Experts of a small language model.
Size: 14 layers, width 384, vocabulary 8177, 69.3M parameters.
Experts: 32 ReGLU neurons an expert, 6 picks a token, a softmax router.
Below are experts of layer 8 (counted from 0) of a mixture-of-experts language model. Rows are named router (the router's row for the expert), gate (a neuron's input weights, with its number), up (a neuron's input weights, with its number) and show model dimensions 0-127. Each number is 128 + 24 x the weight over its row's rms, rounded and kept within 0 to 255. Numbers have three digits each.
Before each expert's rows: a language model's description of what the expert responds to; "comes after" lists some tokens at least twice as common just before its tokens as in all text. This comes from a sample of Wikipedia text that the model never trained on. Tokens count by the router's weight.

# expert 13
What it handles: Pronouns and narrative stems. Pronouns like me, him, it, he and sentence-opening words like However or Even in prose and quotes, plus verb stems like escap-, expl-.
comes after: ". ", "to ", "a ", "and ", "\"", "was "
router:120123149140103134117101111137090107128118154110135093132056162114112148131144071157113149116112134140140117144151142081136118137156143121122133166119143147139141159125102113118112142122129106174122131158088132134106114144094138121181155088096121142097126128122149149123113125180086164124113089130133105157139132091124143158115119172127122153136148150132125104133137141146133129136146
gate0:132176140133097155151176111121125165150126150114113128115118080124145133101100136153161117175141115131154118118093139162098172138101106153114151127108126111141144121105139141131122130159114136118103136155173098141115131141162131105094082132142161136136076091153134075097123141106119094085119149100089144086113137123086095109139161116062128095129147113095128109098132108155128112163164
up0:132132103117137154131156112136127122119133131124145188105138126128137159133119128134127113124106127141144127114088127111117125120151123066100183149147056176121137148100103131160109103150151112088130141198107085149136142077150160089125115159148134109115138156157150098138147119157152185098129113117119171123094130125124153147099123096111120139133131156083156176138137099159146117165187
gate1:111150098143096150134152119101162136151108171102109134147139093154139147108126151106174122143124121133148165163125128127129127147100097148145132100139111125135088132112141154095112128155084172126147139139144116117116150146134142151130126141107171133128135138093117094130128139080152112142137160115145089106167122095118099176129158127113097165157155176141144118085172086105130113069152
up1:153175116116127122152138154066106092106131119138116094146077123144152123112107104085125143140154090124122147091164123167124099116139067144139120081117082128110120150145133130088127150074115088134109128171173101141122157144046147106104125145132180095113153106122111121170124094170094121095129157126114189134162134091180135144121158093185161114112185146127121114122113140112173097150127

# expert 63
What it handles: Place and team names. Starts of proper names of countries, cities, teams and brands, such as New, Pakist(an), Ott(awa), Fi(at), Nam(ibia).
comes after: "the ", "of ", ", ", "in ", "\n\n", "The "
router:175090123151079112102092144120092098141115161112125133185115140130102162129145106162118149121106146141105108136118133131190103104171143107092153153096126111129123160133096134114127115126163105165113140148120095144130123142123136141178176147108138133091142146172177179155136108179114154141117100075100120150118153094143121186084114125116123121135141133136129122128124153143106140160149
gate0:133095128173111123140129117119158130126138159150123126117161133101160093129119084128090179111110154120138157091132125104145118120167178150099112157131097153133099121148135103097106161197142150136128119112134154088151150144132136089150087103107105106121100132120185109175130091120110143110122136135150145128157116134150137140146164155096143124107117131142124144109135120134121111111117
up0:100091133115133144082166145136140119131142167139157183163138135103132088188134156118175150148133139150092123128182104057102139090187104132123157126133174154120144092098121153091120134103134133131100107104170066137086070123153120146152150105112108156153128115133133125128077142105201125120115132106158139115109134150116149172112121125098125138149114136089143094140126110150112107130118
gate1:095131120156151096130145096116076171109178114087093119166129114139125157182138123107136101160141091096120142110114093143089113096121109106147205117131156158113102089099163142128085140122122132095127134100147077155100135098090169139148125160144153100149125150116140158153134147111067073144114127145083104118129103102133088134131115131150110126135099131136111117153182135118132144125099
up1:096129103105116134182135142168110148099138153141146158114170138162136125103170112145139130115162124081151110132098074134161147155103135116138164127139133170107106165131103123123141109148118118111137098132111117109113178125165104136129112166092147114109099141146119076085132130177147076145118130143119096112076150119119147086113121149134121133103124073126099146154091167106129126143139

# expert 60
What it handles: Proper name starts. First pieces of capitalized personal and place names mid-sentence, e.g. S-ara, G-alloway, Mc, David, Bos-nia.
comes after: "| ", ", ", ": ", ". ", "by ", "- "
router:156092135160114140078092117148115095135102176127146130185081145123091133133117102171106161129102157127133120134136136087170127098202152096099139143091147146164134169149101129126127152117137095154098150150135130141128119135115148119176153133091137130100146136140154189167134099196109166152133109125079099144123136087154144193100122141131130124102144133141153131119129145156136150141146
gate0:188150113119114126163161127095110143135092146147111142108090125117134171087143118114118133117170166096133129118094101130118150151110120116129149123107111091085127123117095119073169123145092166159098086145094103110126139161138106148131110098152101097156100146124144099157125149105164155112150137125117100120195122151136112150130112186095128182132134119106142127157111076117134102122096
up0:096140135121143134105128149121109118093126106129095137140151133158149118122095136114110149157159116163144131144145146129071104132149150115158112117144104139150175131127144103108099162134133135084171169107121102150109097120134137103136149137116107117139106139116106132110157105096099123134096166162115145099112103153124118137142129151124137131113102160117115110125170147119130138130109
gate1:160113109139102114127158138131095186123162120076127169091132104121155163081141138117132098124122091124114115146127160164123169136132133130130067118092123145120145147143162158111128141119145143153115087135121112092104140134136116129091106155098114137138122140145104134081096097132166111137171111142146182103147092125107120101094142172107110134079138091136130109096144145127130127113135
up1:110125126090129130134166141133128103112092102114124124166105112134107176116147085099123132154119117090157076118110079146143132109151081117133151081137141133110127132111123122097113174148144103120112155143138118146129113121161171117150145087127115109150095143113129128137129182122140169103143153131146072137100195127102133153164127132115119149122164153137101141164121093124147164147154

# expert 34
What it handles: Determiners before nouns. Articles and determiners starting a noun phrase, mostly the, The, a, this, these, plus table-cell bars and line breaks in lists.
comes after: ". ", "of ", " ", "\n", ", ", "|"
router:143113119135105126127120083129084105095108146130128116125111133122134177206129136137099129101129118151093101151095176114140134116134105111097124166143157096187135138141113119145131146127138110139093191117117155160118098118098120140171162105117164119139138114148124120127086112118113142138121099144156081160118133098151117161105144170129115126095135168085143101109151153122113142161108
gate0:120085096138136086142110165144128176096150112119080118128144106115094148156131133129172123152132149098111097106150154154177139125129129139105110141157091115112101099118117143127122110158114104090138115174106164151101140145126119140122117138121168095093115143141087115135138142170155146137160094112152140140094116105122095156141129119109104149154093110115116162137115152173137118124072
up0:106117121153141136163093125144151128101157136152151133139153100167143137117155097133165132135118158143114131159124164111118103139140115098191120132101180117147173166153101112112099152123150115106150140147141111103141153152092144146127142125128118125140149175115141151143157107095133127168110129135154105159191130121126113142133116111168090160122078131105112120136187142111132140100115
gate1:110135131125110151109113131144128131130109119118142124093143100114082143106113105110123146101117144137134144089142132141128153146125167100145144133138124157181121121059167116134192138143147149101166109152131141094135170097172131143136137138133119145133126126134139118095093140161121132093143153173119131116150104118121145142116125139140140098120122087167151109116085100151109146121152
up1:158104126124106148203120106122106153133128152128111118107114147119087141137146150138160132075162141148095123150152162151121123133145128087158151121149149164157152174116176143163098124142122128138120105098160107142085119162135129167114145102107126129102134125148106188096097156108133146141142119121173142086115097128132117095133117111149152102171107177112100105132126150119126170102118

# expert 48
What it handles: Pronoun subjects, line ends. Sentence-initial pronouns it, he, this, they before verbs, as in "it is possible", plus table pipes and list line breaks.
comes after: "|", ". ", " ", "| ", ")", ", "
router:134097160130109137103124086119116102154115145147107090116105161130142136171141103141068128110114117162068074136119158087143155111171124138129140157144140115164111131131140140167124127120121119113130187144135119139122112151116123163167153109109165122137125111171135131132110136129087102134113111057120074134105157117145083123080114120167148100102124149088136124162145166143142131137136
gate0:137147114146102131121156141118135140125144113148123145117144121100132145096163121104151135116150131115137142148119123096064137147128140129142121138150128148134124113088162109121128133104131187135149112119142120083089130151152136130084117125148152116148119083170121112115121131090146124127148126118121152133124115167104084108131107179118114152086122138172126114083107131071143151182163
up0:116113120129093141162110166147167147123109123126168107086098102139166146124152146172111108105121117167149114151139156134136145097148130125121098109123109099118124159159118121136083131155153093133105134129189139117121124090085148123104144111095146120088130146118090136146142141116116123088130082133136117065121151140150176153102102113123141097121113132090151133138149144126138094101105
gate1:148080147160142071155142120115100167122115113113114149141129120079167091145149132120101130116135128148154136128145157138132100172114125139122113187136094132094128131098102185163078105120129114139106156124115165122105095132101111171157138147148102179134150138155160181143125116135120105162099143123128119096075124115110089153082083116090133125161129149132094113105147079134142131156112
up1:112134131131196134117090099083132094130120108090167166113144138094120124140097113121111169152119160186123124107138116120102109151114133158079127192132109131110129113070120138127121117123122147112132150134156134144115127112128098112152125121176142151123068129133172126121137111198127125128138120119120121081123150088148121130134101115163127099162122139114126128122172116126134121112166

# expert 59
What it handles: Number-internal punctuation. Decimal points, thousands commas, dashes and minus signs within statistics, e.g. "4.91 ERA", "38.13%", "30,589", "3:59".
comes after: "| ", ".", ",", "1", "2", "3"
router:130146153141141135094099092104125107146090111111123101137149141124133127132137120152092147076109158164119148149073160120132138093148109126115126147127136144173163124143131105143165133118133085203114170159118109147131100148104128128106135094133113097134153072134130127149115136139119149136133117117117151153117177091146101143063153144184137135133137172131167105134148129132122157134135
gate0:149121093124139111125114129110128127137128178147117125114145132120157086134154090106133103073165197123134170128127125132090176132158127139094134083123141145167148152067136096127140146168108123182140101108142165102153143123146084115151112124136121098063132115162150125139111120104121126106138112114133205131118114109163080142061101159126137114137116130150142099108152122120139121134099
up0:112115105098140121122170134148116147126146121095159108156102139134121131155135131119183122146149135142156127114120143120102146120114124054104056180142135108086137127146114117113106143151137135117149152164118164136133153150139154091153154132165125139144130177085161134130149140167094157105156136116113108116112144125117137121132100117104090118086151184119137157105149155166145140146154
gate1:133112186092120141107129141147169169127110172135150131177130098178075119112143125121123122151151103110131167086189170104104083113143136128168161124138131154137136129091135149129149120105161104112132090149117136114153133126155110120143159120160111086135143169154121122139141117107117087073110132130122116145145124120077096110177135114131137122130129119147117077095190106132126116136177
up1:041119087159152165138157124108123117132121138175081155149085157102114125124128121139129081163105138102155133090141162128128107135089155149119056152173132141055121094088138136127079140132103138102127138151120166114106124117118131136142112111140117138140095148095131111176150163116123143101128140157095127135086128162122160161148130111118110152124114116133136150160112128143152069133167

# expert 21
What it handles: Initial letters of words. Single capital letters or first pieces starting a word, often a rare name or term, such as C(itizens), jo(ik), V(oyvodinov), N(GOs).
comes after: "the ", "The ", ". ", "of ", "\n\n", "- "
router:153067121135115131086130145131122100158123176111142110165081143135101163142157120161121163104115143121121088155131142079150134095176136129104139144103137112129118192145115129117142139104164109178114154141107141134143116146124130144184164132068113147090131162125139133148113103153112169116100091102138108161092140088150133137092088121121127126113131140138132124113107119144131137150124
gate0:129128123087183105128145183121118134136144136136153154133153088135137101125103119149191133173172120121107106116109117126126147138135120106136135113155134080054102144158156175120168134131116122140152139123131146124171117121165095144091135092134115148106101118154097090126117103090148098136099159072194173140124112128085136097143139146144115135134098111153078105161109086126111102137116
up0:153100113114155152099141187114117115164130136152163108147100174134092159174162134129132117104135112098110098143102129123146132084093124118098114180134113087126133147107120105168134096081156106150104144129111130135127128184119102140150149122153174147134140098140129145160068166128123138119078089096184132139084162140110094130137151098134147086108136082110104128120126095147163139150128
gate1:165142144070102145164154129142122133096119090151117167130149130158112117109139097125164165170148106138110148104120156116158114138185118138170115128143141169097141135112159096108149136207138115119176110100102163096153154173159130139122115108117087117128141172147121135166142136082114134095139118099174149124147091126116096142141116106105119091197124117114119081179121147122130127137099
up1:131109141104056175153116143092145146116139125125135128123138156144117111106130130141179091141121114116132121147156132127148116188155134125137096164112131133136173094128112118135165092142118135145135117149095067139149141104144135109118114135105117160136148153097133101112082153127124111112122130145130103136143168168116139124083117141116133134168130134153085117161140175111121156098125

# expert 10
What it handles: Numbers and table cells. Small numbers, scores, units and table separators in sports results and statistics, e.g. the 0 in Parma 1 - 0, 000, %, km.
comes after: "–", ".", "-", ":", ",", "0 "
router:116136138152142127116107111046088099141120113151166128125138127130139137114143127160094151094100115143132125142103169113136087124165136104087129146152122131140163097106134105155155103124090088159107142140119114138129094130088135152117112162135126127119170117110127111145085099122139149130132115119126150174092175136149128144107111114131121128138215135098139084132099167107123118159150
gate0:143108091152112122143111110127130128131146176136097152123118110137143126131122133116153140144137141156146189144167165120107175097131107112107121140135145132129133154162111137115110104099080166126128123154197100157171124132155080117133127124095111160131166107099089127142112115103134134087169121167149101065076164130120120119144206172127059136145119110091102152138098141124153115101144
up0:154104120103125119109112120130150137169095144110131137124072103146139129087104125151115083070088121129148106121112161098120151152128105097109176113125148100078107108133110116136149139133119134150135134111110074166114137137162078130120149168129097088160115135143138080125102058144125175165145110110090123104117099118126177100063115121111118118119110149124088148128165112170134164122138
gate1:136140168148131181120077096159161128147126124133104139125099141126156138138123134134160118145144122145161140175131139098112169184100108113100140113110116112132153125105078126123093080155119106134095085095094135155118150140108109120153118162166133117164125129125143138132140128096112143183145134143124130125127132129136103073143084128155152149135083114109086157131096122134169146171157
up1:164135115111133164109140118131149143152121110119092181102097099156079143072108156067154105141110146156103127088141082133132129118166104103149107101086136131105136132165136129184119141111164165135115103101125157131133136051176142109120152143132144105133136126124134120155085173159121147092114154103123153179158083124112112131123114135132115130103099141155178148119132089162140161110088

# expert 41
What it handles: Section and sentence ends. Line breaks, periods and closing ==/=== heading marks after section titles, list items or sentences, e.g. "Music video==", "Personal life==".
comes after: "|", "==", ".", ")", "===", " "
router:152145112126133125118130116074100100135142179127123116157113152106145106140144119084101117072111112188100098141125138075144118121148159113121157128172148118166143133174123123145151104102145147146113142120091126135069121188058143143156170098122134118134145099137113118123118156126130143170108122146127112138126153133143126127114113174172135109144148158079127109140135128120147133134098
gate0:119162141125155122123102145158123125141145095127138117107100101163135150148134115120113121124083080117141142124112117150073129092132157100115169135124083128090089165084117120143109116156152132123125128124113121135138127106073117131161111146153111146091150103146145126140111098100073116136132130144148141144107145117124134127154155129116128125177110149077122116111168107134122123124133
up0:051149121145144142179099113095174143152126107116141121158084123140133158087128126174133118139134179106125108181115150152141148119124138134148114100144157129119109051158125126114130162141139117115149183145137120122163120178113162079109116115117148136108119131108139129118112164183124171142131138154107146104135159195096148115155129122120127136143122125114118129148084154142105142155129
gate1:183104135085134151161134128146161162107114139137170157148133136192107153120126133121147139111136131138089134095123109105117135098110104092170164132126139148126113152111145103127148139161113134140143134101129135118131101120095091111156125080142138129142137164143159115137142139108079104151132133096129143106119101072126100120116113136160161119143166126165128118094141123145122093122121
up1:159138106119138173069137163143121092143148183086119103119152147102125126112120139142126084159100154133110113152131145121092145143103141146142114142117166069141123135100126103138106099104164127141123110101127149064075144138136118179141130103154116157151159121178103157123093111141157156078169094151179146152108094125109092140127141144113098126136127092135129148126101176151120097099094

# expert 4
What it handles: Capital letters in acronyms. Single capital letters or letter pairs inside acronyms and initials, often in parentheses after an organization name, like (S-L-IC), (CA-N), (I-B-SA).
comes after: "(", "| ", "; ", ": ", "A", "I"
router:153114075137135140078077116116117083126110153105120129132102152131115124129133080138126126093109126122133136154098134122152103115160127124118118150095161117133126132172136138140161120108156118144104157132133124160096097136114129126190186137064135108076150135111161122188115095163141131146105126134091119143099163116135159144088086145104118127095152177122143125158135172148157137139110
gate0:106083145116155084138153094152132115091113125136149128119134123161100085144166143116158162162124113136112164156175109122107121123146148103155183091116107144139106158109086119136139103108098154110150093089125114133139127067127140098146125148161141134129133127141095192082163138097125099180152139117155138137143124113138148150116150146136147189086118150067144134170116154120152137097131
up0:091169184119131131072173124112109139138078185130093169141083086146159161119124110096157107097122149131117135155183129134123185100142078181106095163130125104106130147112102164148127156117185114151111139163126160089144120136158138154104102124106107175132142157083142153145138156098137171128132117140126158084104102190115113127126149130076142136139096154154135169102167107115103148107141
gate1:143117141134113131108186124112115142136163121122131146170167084178117120138117097130090098117169125127127118140074141141099166100118130098187118158156136151079125141096124177100144155114145145098153119113139136096116155153096167106136098130137098118143144111132151139116075139097119145135143165149103088055123117097120123143137141131110134130094146111107156128131153144103110088160161
up1:134111142141156155143154115100134151153140122129128119100109151120118123110177122148142101129141129147140130106117128124118092139138163134121128124111116152146141141161118139119121124119083124147163086119125119162124061126157121121112123124092182110128139119118130133109155114101162130136168138126166139131154126104142138124139132137153172156160124128115131125113099151115110154175081

# expert 38
What it handles: Table cell separators. Pipes, dashes and heading marks separating cells and items in tables, discographies and lists, especially after numbers or dates.
comes after: "\n", "| ", "\n\n", " ", "- ", "2 "
router:145087139124087166111133117131155100133103146129104143156103124136115126150147129154133162086106110115103096146101139124157110132150116148100132177145152138163145157151110079133129127124126118116121137130142142128111119171112143189133141086113163140125152106106138135178106131168113117143130064076134128141051135099124129147113120101147155098091128158157143116156123167137140179109146
gate0:087154118115133183108079134094113141126098125109127116165166110130119133131135142121127161156159119124132158140160144100106140126187136111128116145110081093099117109096119169145126135151136100144148110121132139124127096104103072119151134113132089162085149128124156123103141091126088096103118112110172116135124135116117109105100161134160108098063122093128169183150145078111172120116130
up0:140175091090101146137120145138124155137099148168120122115150120120120126104086114120158124092133095081167134137128104146128113145131115151105164096130163151153135113173091111139154100113100131140167147151159117137132138157159125186136122124159112109130127134144100144125133098120130138091132122126112135090113136142160162141117132120146102117144158114147131146144107152142133163133122
gate1:089122114157103165135121096153120099144113151114132146106170117084116101102150147137122113154130176168115123113125120133142135149106152096115101154135117132112147107118096117131130138126108116069144124164126120127133125149124151107150145143129113151136119105116126132151098104165118144126135129159172136143074136119112133162126101109143120148115110121134114117133127161138165102119138
up1:130135150147140127119099150122145156096125141134154131124159128173104105107107125200145150109109080107176107113175156143122124133172161159159096126131125097147141129146120141176150138130138150163166169089087144127134118184129131109099123113064127130125167125167139114111128129133121143144119155103121148132124128175141142166117156082137120158131148156122106142140113159127091166129134

# expert 1
What it handles: Word-initial stems, common words. First pieces of split ordinary words after articles or conjunctions, with a suffix still to come, such as affec-ted, com-plic-ated, dedic-ation.
comes after: "the ", "a ", "and ", "to ", "an ", "his "
router:153108138143097106093112110142116094152133146092124085156126146124095146134160077155126185115101166153130107158135143105158126140150156115132148133118140147146143148137119093121108137096114121162100133119083145127139126161078137135147152094076134146091120124140156156124118114163078158155103099140113100162126136112160140133099101151122143157097140133130130101120128133132127134123129
gate0:132094119175162131124162130159131182135143156104106127114158132140132126148145144150159148157101129081155095105127113124135115132119143134125145138125120155122108141128148169155116095141100118149137143091115109110134131114134122161132103123136123119155133107127129137088138126115123139185091105135092098113113117148100133163138138132125130108135135109108180120098089113133133137138129
up0:103143117131104121110138136126137125158092155139087152148154171089164149154152075127111127162132147190112108064118106125163060120168154096141096138109164124146129139155102108102125137145109152105133155131123125138119177115103174113146071142114158130151141101112130116165075179148129114067129154146108116110122116112129086133119127119079147166119125087086131102109139155103062100105129
gate1:125102113149139153119127102105142101107135130152171141121131084165161139163144148138114110166135118117139150133180109117117103152210099142123126084107118135146126099092126110153126155150164123117173087139096142104152111116123128099113147150157142092147146175126157096149157081150091126177101143105104166121145131114154118194165158111131144125127198145092160071143138074121122059147160
up1:112139133143121126122104136132128123116115143145119120122155152080101128129157094174073105094121178104116117132079161163144150110095153133096128124131134125137151145116137086134142087141089122157119126110156113128152141161154131142152142150117115162062102146127134152101139146115115123138149154108138097079115132116129185090134041136134173094153106109129138094134102160126100147136097

# expert 25
What it handles: Stem onsets, rare words. First pieces of less common or technical words, often in captions, names or lists, such as re-signs, w-ings, fl. 1633, sp-elled.
comes after: "the ", "a ", "and ", "to ", "s ", "was "
router:138105150117110129094095110122118107123134155112121104160092147118101127141185114154109183117104145152128134162151140073161126117173130123121131132115139162136141159134122090128122136128104125161124142116125164141119107127092162121174158106091125122099139128110128165158133099163102147125126106145094116184116138109147143136106102147143131158110135148142160116131112148123153126140110
gate0:083128154173126108112101136138121082130120139106117171131161165154096155076110092109173088150115119110133116071131119117170119141144130138163107125096117129146138136162113148100154209149133174124149140124127114101132153140110181104109118104124129134130090175092175115128126120145139085132150136121082144073112151111099137121100151164087129133061142124121102146145146136129134100174168
up0:118126159104123133124087112147146098106111141122110091165136153131142150135128089093088137189122143129068163173120165112132126116091157126144069110109083092128163096158135122141164169132150116112106134127161093127127124134149140118094104095130133120150163146123156089125114118138131133121093148193114126105110147094114178086147134152124181176122104118119103121111111102159123136115098
gate1:100159145131108119123170148160144154152134128134126093115069095119127139121151167131145101102149150113128144110131092131111133115117080156081126162171095133143117133123133136132189131110165147117111164130188143139155092183132135124109107122129132126163067130116087128152149133139106131129109118115140146109143123202146103138146143152097137150125102153114143158160164104095127106177108
up1:118119154124124162110108132162129128079130124107114148162168150107110169164078145090133083124122130122128127113109123154133117174125161122161144121100080140115168125160125108140123123156115108098146080116116098135131141113108129138140127148143152128160118177086193136144144145155117105129119135158093101103097116145111146137101083067128120155110125084122136175124131115127139148094108

# expert 12
What it handles: Headings, tables, lists. Structural markup opening a line: == heading marks, table cells with numbers after |, list dashes, and line breaks.
comes after: "\n\n", "\n", "|", "| ", ".", ")"
router:123124105134070182118139091130111100135104123147124127140128132133146148155168145135111143079124101124132098138100167106129101121182124103119150132159131102174157148164134076175144125124121122143113147131102154127126103169119145155127126127146156141135150111123122122154123128118108150130117077100127112145126135110151091119121103113127158095094148142097147105111154129139172131139115
gate0:119148109160140162126137099103141110131113172146130106120099098120110158148128083129104077131172114139148093156100128118132157119095118134097141118130094129105128119138149106113158122088096105132120138090133114151156137160100101096116131096127142148167142158095149094152146156088138126148090137154172116103116124104121093093138059127140141117152109119097078127121127104143126123152116
up0:155130140126106146116139110113120126145132125124151131118098091181134051121153137113143120066149151146136152138159130109133144147158125122101159150149123114151114130130109111136156176129118114155128133135143139076129155138131115132142168134134148137113115106149121131110158138112161200129127110177158111156155141119109133138122119104122153130116099181109133127123148121141150100177130
gate1:114135101146149061151077084158139116142135135143142154088143134095100115145105135130111103144069090123165151131160113137147140155132116093157135130116128133132140133091111146150174123084136122090094072130112129120109096100169097150130119133109116112144135115129129128146115121176153142130125115122126093132154114141114154153132135096179123121107155121110089133147112138174134118137080
up1:117138122139176111103152140074105126126134139152133132159163134162134122119118153116152108149182099126163108160089121164110114120171131100084149167167112155094146103124097175128165129119119158134149100117104140136110104133127143109130098123164091147142173147123127145130125112090134147106056148059148147094120095134120115175149116120104176117149102156154138142133107130141147131129135

# expert 37
What it handles: Capitalized name onsets. Opening capital pieces of proper names of people, places and rivers, such as Fri-o, Rob-ber, Fl-intshire, Cam-den.
comes after: "| ", "the ", "of ", "- ", ": ", "\""
router:147116120159122146079118118130130076140119157120103131171073126127097144159130096159118142125126148133134125145111130077164102096164130088074145131094151114126123161161098104124126145101135123157117152127136122142141107125109150125182170131108145114093151130117154170168128114187114154120128112112107117149122141100132135167098104135147143129113137170137133132148125164142158140149099
gate0:113140104130132083113133132184119189120105126126173126140154142177163133146134119094125125140087118099081124104094095184106166102079116179148145171130119154097108121086138153138165137082141085159109101129101097169158082133140146156098149146179126155098127117165106156111131094139158073125131117154070138133109084155130119085150146099145146123143096115154110083124097101115115142145164
up0:114148108134142136114099136117122153116154119129133151181151085128173143133119137159131140103145146142119129118124179150112136113098074149112097151112137091152150145126142096144088148112119162118159097125149118152124152128149098151136122127132115088141115120113113135130141152114160148153144128126146173156118150122160116120118126078111132108167129159094157180122146163108202131144096
gate1:129118115115105099108145134102118161128140109116094126086173140116155113155146153145117130087142149106105147159118155139062153124099127116126124129123127130078143135109154103147084151142136139150126150119139132135119122153130127153104129141130169119152135124115170179145099113141141153072171155144146128124123132138164099127151117127087165089156137132114140133116161122086102107129161
up1:136130122079132127123100134132171111124132127118170070093065160173111139125077122139134171145109140077182160154162130146157144157132144109129172157142107112103117117163099120104141118130104150114117139137118092149140128148152087130180155131114173144129114103115101145146096134178129152104116129143124108136123128138143117129092093140157155097138111142137148160159162121123146107142181

# expert 61
What it handles: Table and heading markup. Pipes, colons, dashes and equals signs that mark table rows, field labels and section headings, such as Referee |, Shortboard:, == =.
comes after: "\n", ") ", " ", "=", "1 ", "0 "
router:151111150135101159083108122123105117128101128100104127126133181108135150172137120141127132109121164126100116172091124121126128118131114122112139192154166136166168127133111105119139113118112101134126138072144114150089094140104116158116166100077175096126134093130164140139113112093105114153125109112120120140095129122147088125090115124151145125112165152110122115165182160124133154116149
gate0:118136168150138119122123134125137162098112107149115124165110134106114132130110135122167095141148135095163115120124137122147116129154107164099112103169159087110117111139090158126107133146124112140139132108109135136137106180117140139158132084158093112092159105159108138139143151125087120170148109100114136115132135116147121087155136141114153181128136104214191119138134113115109095119142
up0:103159117126125160104152133139128146122137113053096086158143152122134161102144123091151094173178117156137131170144170105123149170098154082167115114076111142131136122130098151140136138098134103134145094115129128122147109143144121109140133110143083118147143087170144127110135124125102131111111142126082153158133132090104135111120115112073149109114128103148081128198107141097114092172158
gate1:125132115132097158163120112150130128128123109135119117158128118168118141103168190137151151105117126139139118115148125113110103115191110147098131105112146139158121145128092092164120115160131102120157165143152144145099161133159102142142117101150149117124107199133135130114105111139114111132130104121185157156120119146132154118146139099117100085114094143101156139124134120141143127110118
up1:141167116135163162146105155120073154139111123103142126095133115172103095109094117169094153148135134143145093099106101128140109124139141119121107120122065127109145078107137119141138133190097090153146157113133153168132105087132125088173142157141140123133073129135096133129142113128113156122126163169119120132104117103090147123114118088121112131145110104092122142142165148129119127136146

# expert 23
What it handles: Latinate word-start prefixes. Opening pieces of multi-part words, mostly Latinate prefixes like pro, dis, con, comp, appro, trans, circ, in academic or general prose.
comes after: "a ", "the ", "and ", "to ", "\"", "an "
router:152139114142085115102098138141111080140117140106125100147071128116123126138152095146098162108119138137117151141142157086166160117128153106109137148104127144144133184162106106135107142100142121170123133085104146116136088128094109122150187132080118131072123127108138150135131103176094149141145099135093119175132133117169144137111114160148136147112135168136120104146125147152140126133128
gate0:141166153147140148101120141139139157138118160106115160095148092122144130132111166123125117125142055103141159122115094129147162105153133121151119099117117145094122147094135122152133073092155150134151141145097155126109090159091127110136155135142123135114138112180110116148142095150114124148153151101135162100129095104159143120120119132166137148138160143139137121165119145116123136121166
up0:094118115088143123138148125100132188159122131118138116111139098130098099138151111099102081109083123138127131118176142089129106146119174103150124151101139118130100079160143148125150108170129120099141145131149103157136110102172123142113107134110148126152128164147112096112151172134123116106157143117131133136126093154121098100109152126111145107114159128114147124125145122153158111119127
gate1:145137160145128170104157148127177145131126162119164063105123118107141119102169122101149160146122153116112145104139080111127143128137135117141153197138184113112090144107149145132135105100123165112124109111081103141106092134119086090101167146127099144112088084117071135115124148094134135109123114132109167110120167167125139128132120116119133092151138146121141132122115132133154138139160
up1:094100143145134117082096154090081109100122127109162137129141147110118157132156142081132145163161100137066147158117106167139166139131138142094131148113113116121132146172138153113128124097124142155154140143104137118103084117111101115116138151125131194132136101127105125085077100187158110152144133134117146122084082137092138160121145124146161135120082100129142103122126128160088145147133

# expert 28
What it handles: Year first digits. The first three digits of a year in census tables, dates and lifespans, e.g. 201 in 2010, 196 in 1960, 160 in 1606.
comes after: "| ", "201", "(", "in ", "200", "–"
router:139101148120131097097101104140123106121130138134140128137136176135123145154193089143113126101072144162117142138108173123134117121157111088087126189119130122124169131177131112172139086121172127148138155130103120165136121133130160136139172121129111099116132089135187126150097108109136149126097118064116103156127175117134110155087130114166169138100149166087103124119142102143167132163097
gate0:128096148101119097145151107122145099145144131099154136128139138138169113112115128156113154127097099081134150138128105097101141137113123143153149124100108106134106115099090160156109087103150140116113148091113153157094123150109124142122081108102135073131148117149079106108138107108150085152134140110129123157095172139109107128128108126095160147177094134147103135162170161135138144139139
up0:150119128138143134171104129145162130138109130126140141082162144131122089171135110092161132119164149144091109135119127168130175132091148152148112101128149168157161130183176099157160142170133090120111114191165129108097159131120169165139084110076129133111118166137133129139123110133096132120132148108142118112174144083139134100126139148119103154116096149119108057131124144147117160141080
gate1:126173147096081130100151103157109057136160129148096114111130111131141094079070089110152119146151102111151117122144153133097131115079107103128106118119117138080147151162093095097104079141192154117077124092121167106143148157146146136134118134114120120143118102144186116161112155119125164104129129144115119173105155142144101158108159114120083156135133142129149112121120153112146141159141
up1:121121122117107182152165087134084127151172117131174162102139128144110110156172161135155103135106103128114137130135108161144107149094150151151181131124128122131134113116099152119092136125125129129112107133087185108135130097127120164094170146103138128119131148161117168131154143153135163170123107089100128114154138129125145133132154114125131137138134131140116118138085120132075134124099

# expert 58
What it handles: Dates and ranges. Year pieces and the final digit, comma or dash after them in date ranges and citations, e.g. 9 May 1990 – 14 April 2001, (1987).
comes after: "201", "200", "202", "199", "198", "197"
router:146123131130133093119078097106128119141078176151127125123143138130107131173139133122116124087092155148133134119105156122134137121129104124108134180157122128133185119128145119157128104114136094150119151148099115120145119129121163140113128090135114121139143075112146170160088110109132149134099093124135107125093152104130087137103122132175146145107139152099104108126144119151146183128124
gate0:121154128120107100129128127133163153154158121155113150114100118115086124129127080118118095121150077134127122062121121133085137145126145109106143149132087135116122156118110145120125106149109149142128143119122154095183137078131091090162144125152142151082150098111158089137168105137102126142106132136103168124152077132126133131123077128086110149096110107129120142089148114148186119121135
up0:114117097150127140115127114133077124153109161158141158110147108145157125094108142127163106158095142145139115133100105129100112097125121166127100139138129149122079108135159101104146064108152094109119164163185131136104130128141142110115118117156094102118125107084129094149118149118172153086177151140145137103116162148094122129123119124173159151154128167132101147096097129113121112140109
gate1:091107118115088099133108124170164153062132088118156121138138124137101126129124157109111092156138104143085129139138119175155112164087088175103138106097126134132073164108128094143127102115093116104133107122146088097101106126143103106139155093135135114158101111163139122088131108139129157128117141130122113103131137095137169129134125155180145147133121103190113099102150097142124137156129
up1:100139127140163132134152138114183151118096123160145124103124127119160098098126182118129138159141125127182124102143113083108142132146116137143118129166200102127120136130099151138108120152105084146141108109161148151102111122138095146128104121128138096099122109108137125143099112115131130130083145123101136111083124151103135117107113136123081133137097177123095171132140102131143175115171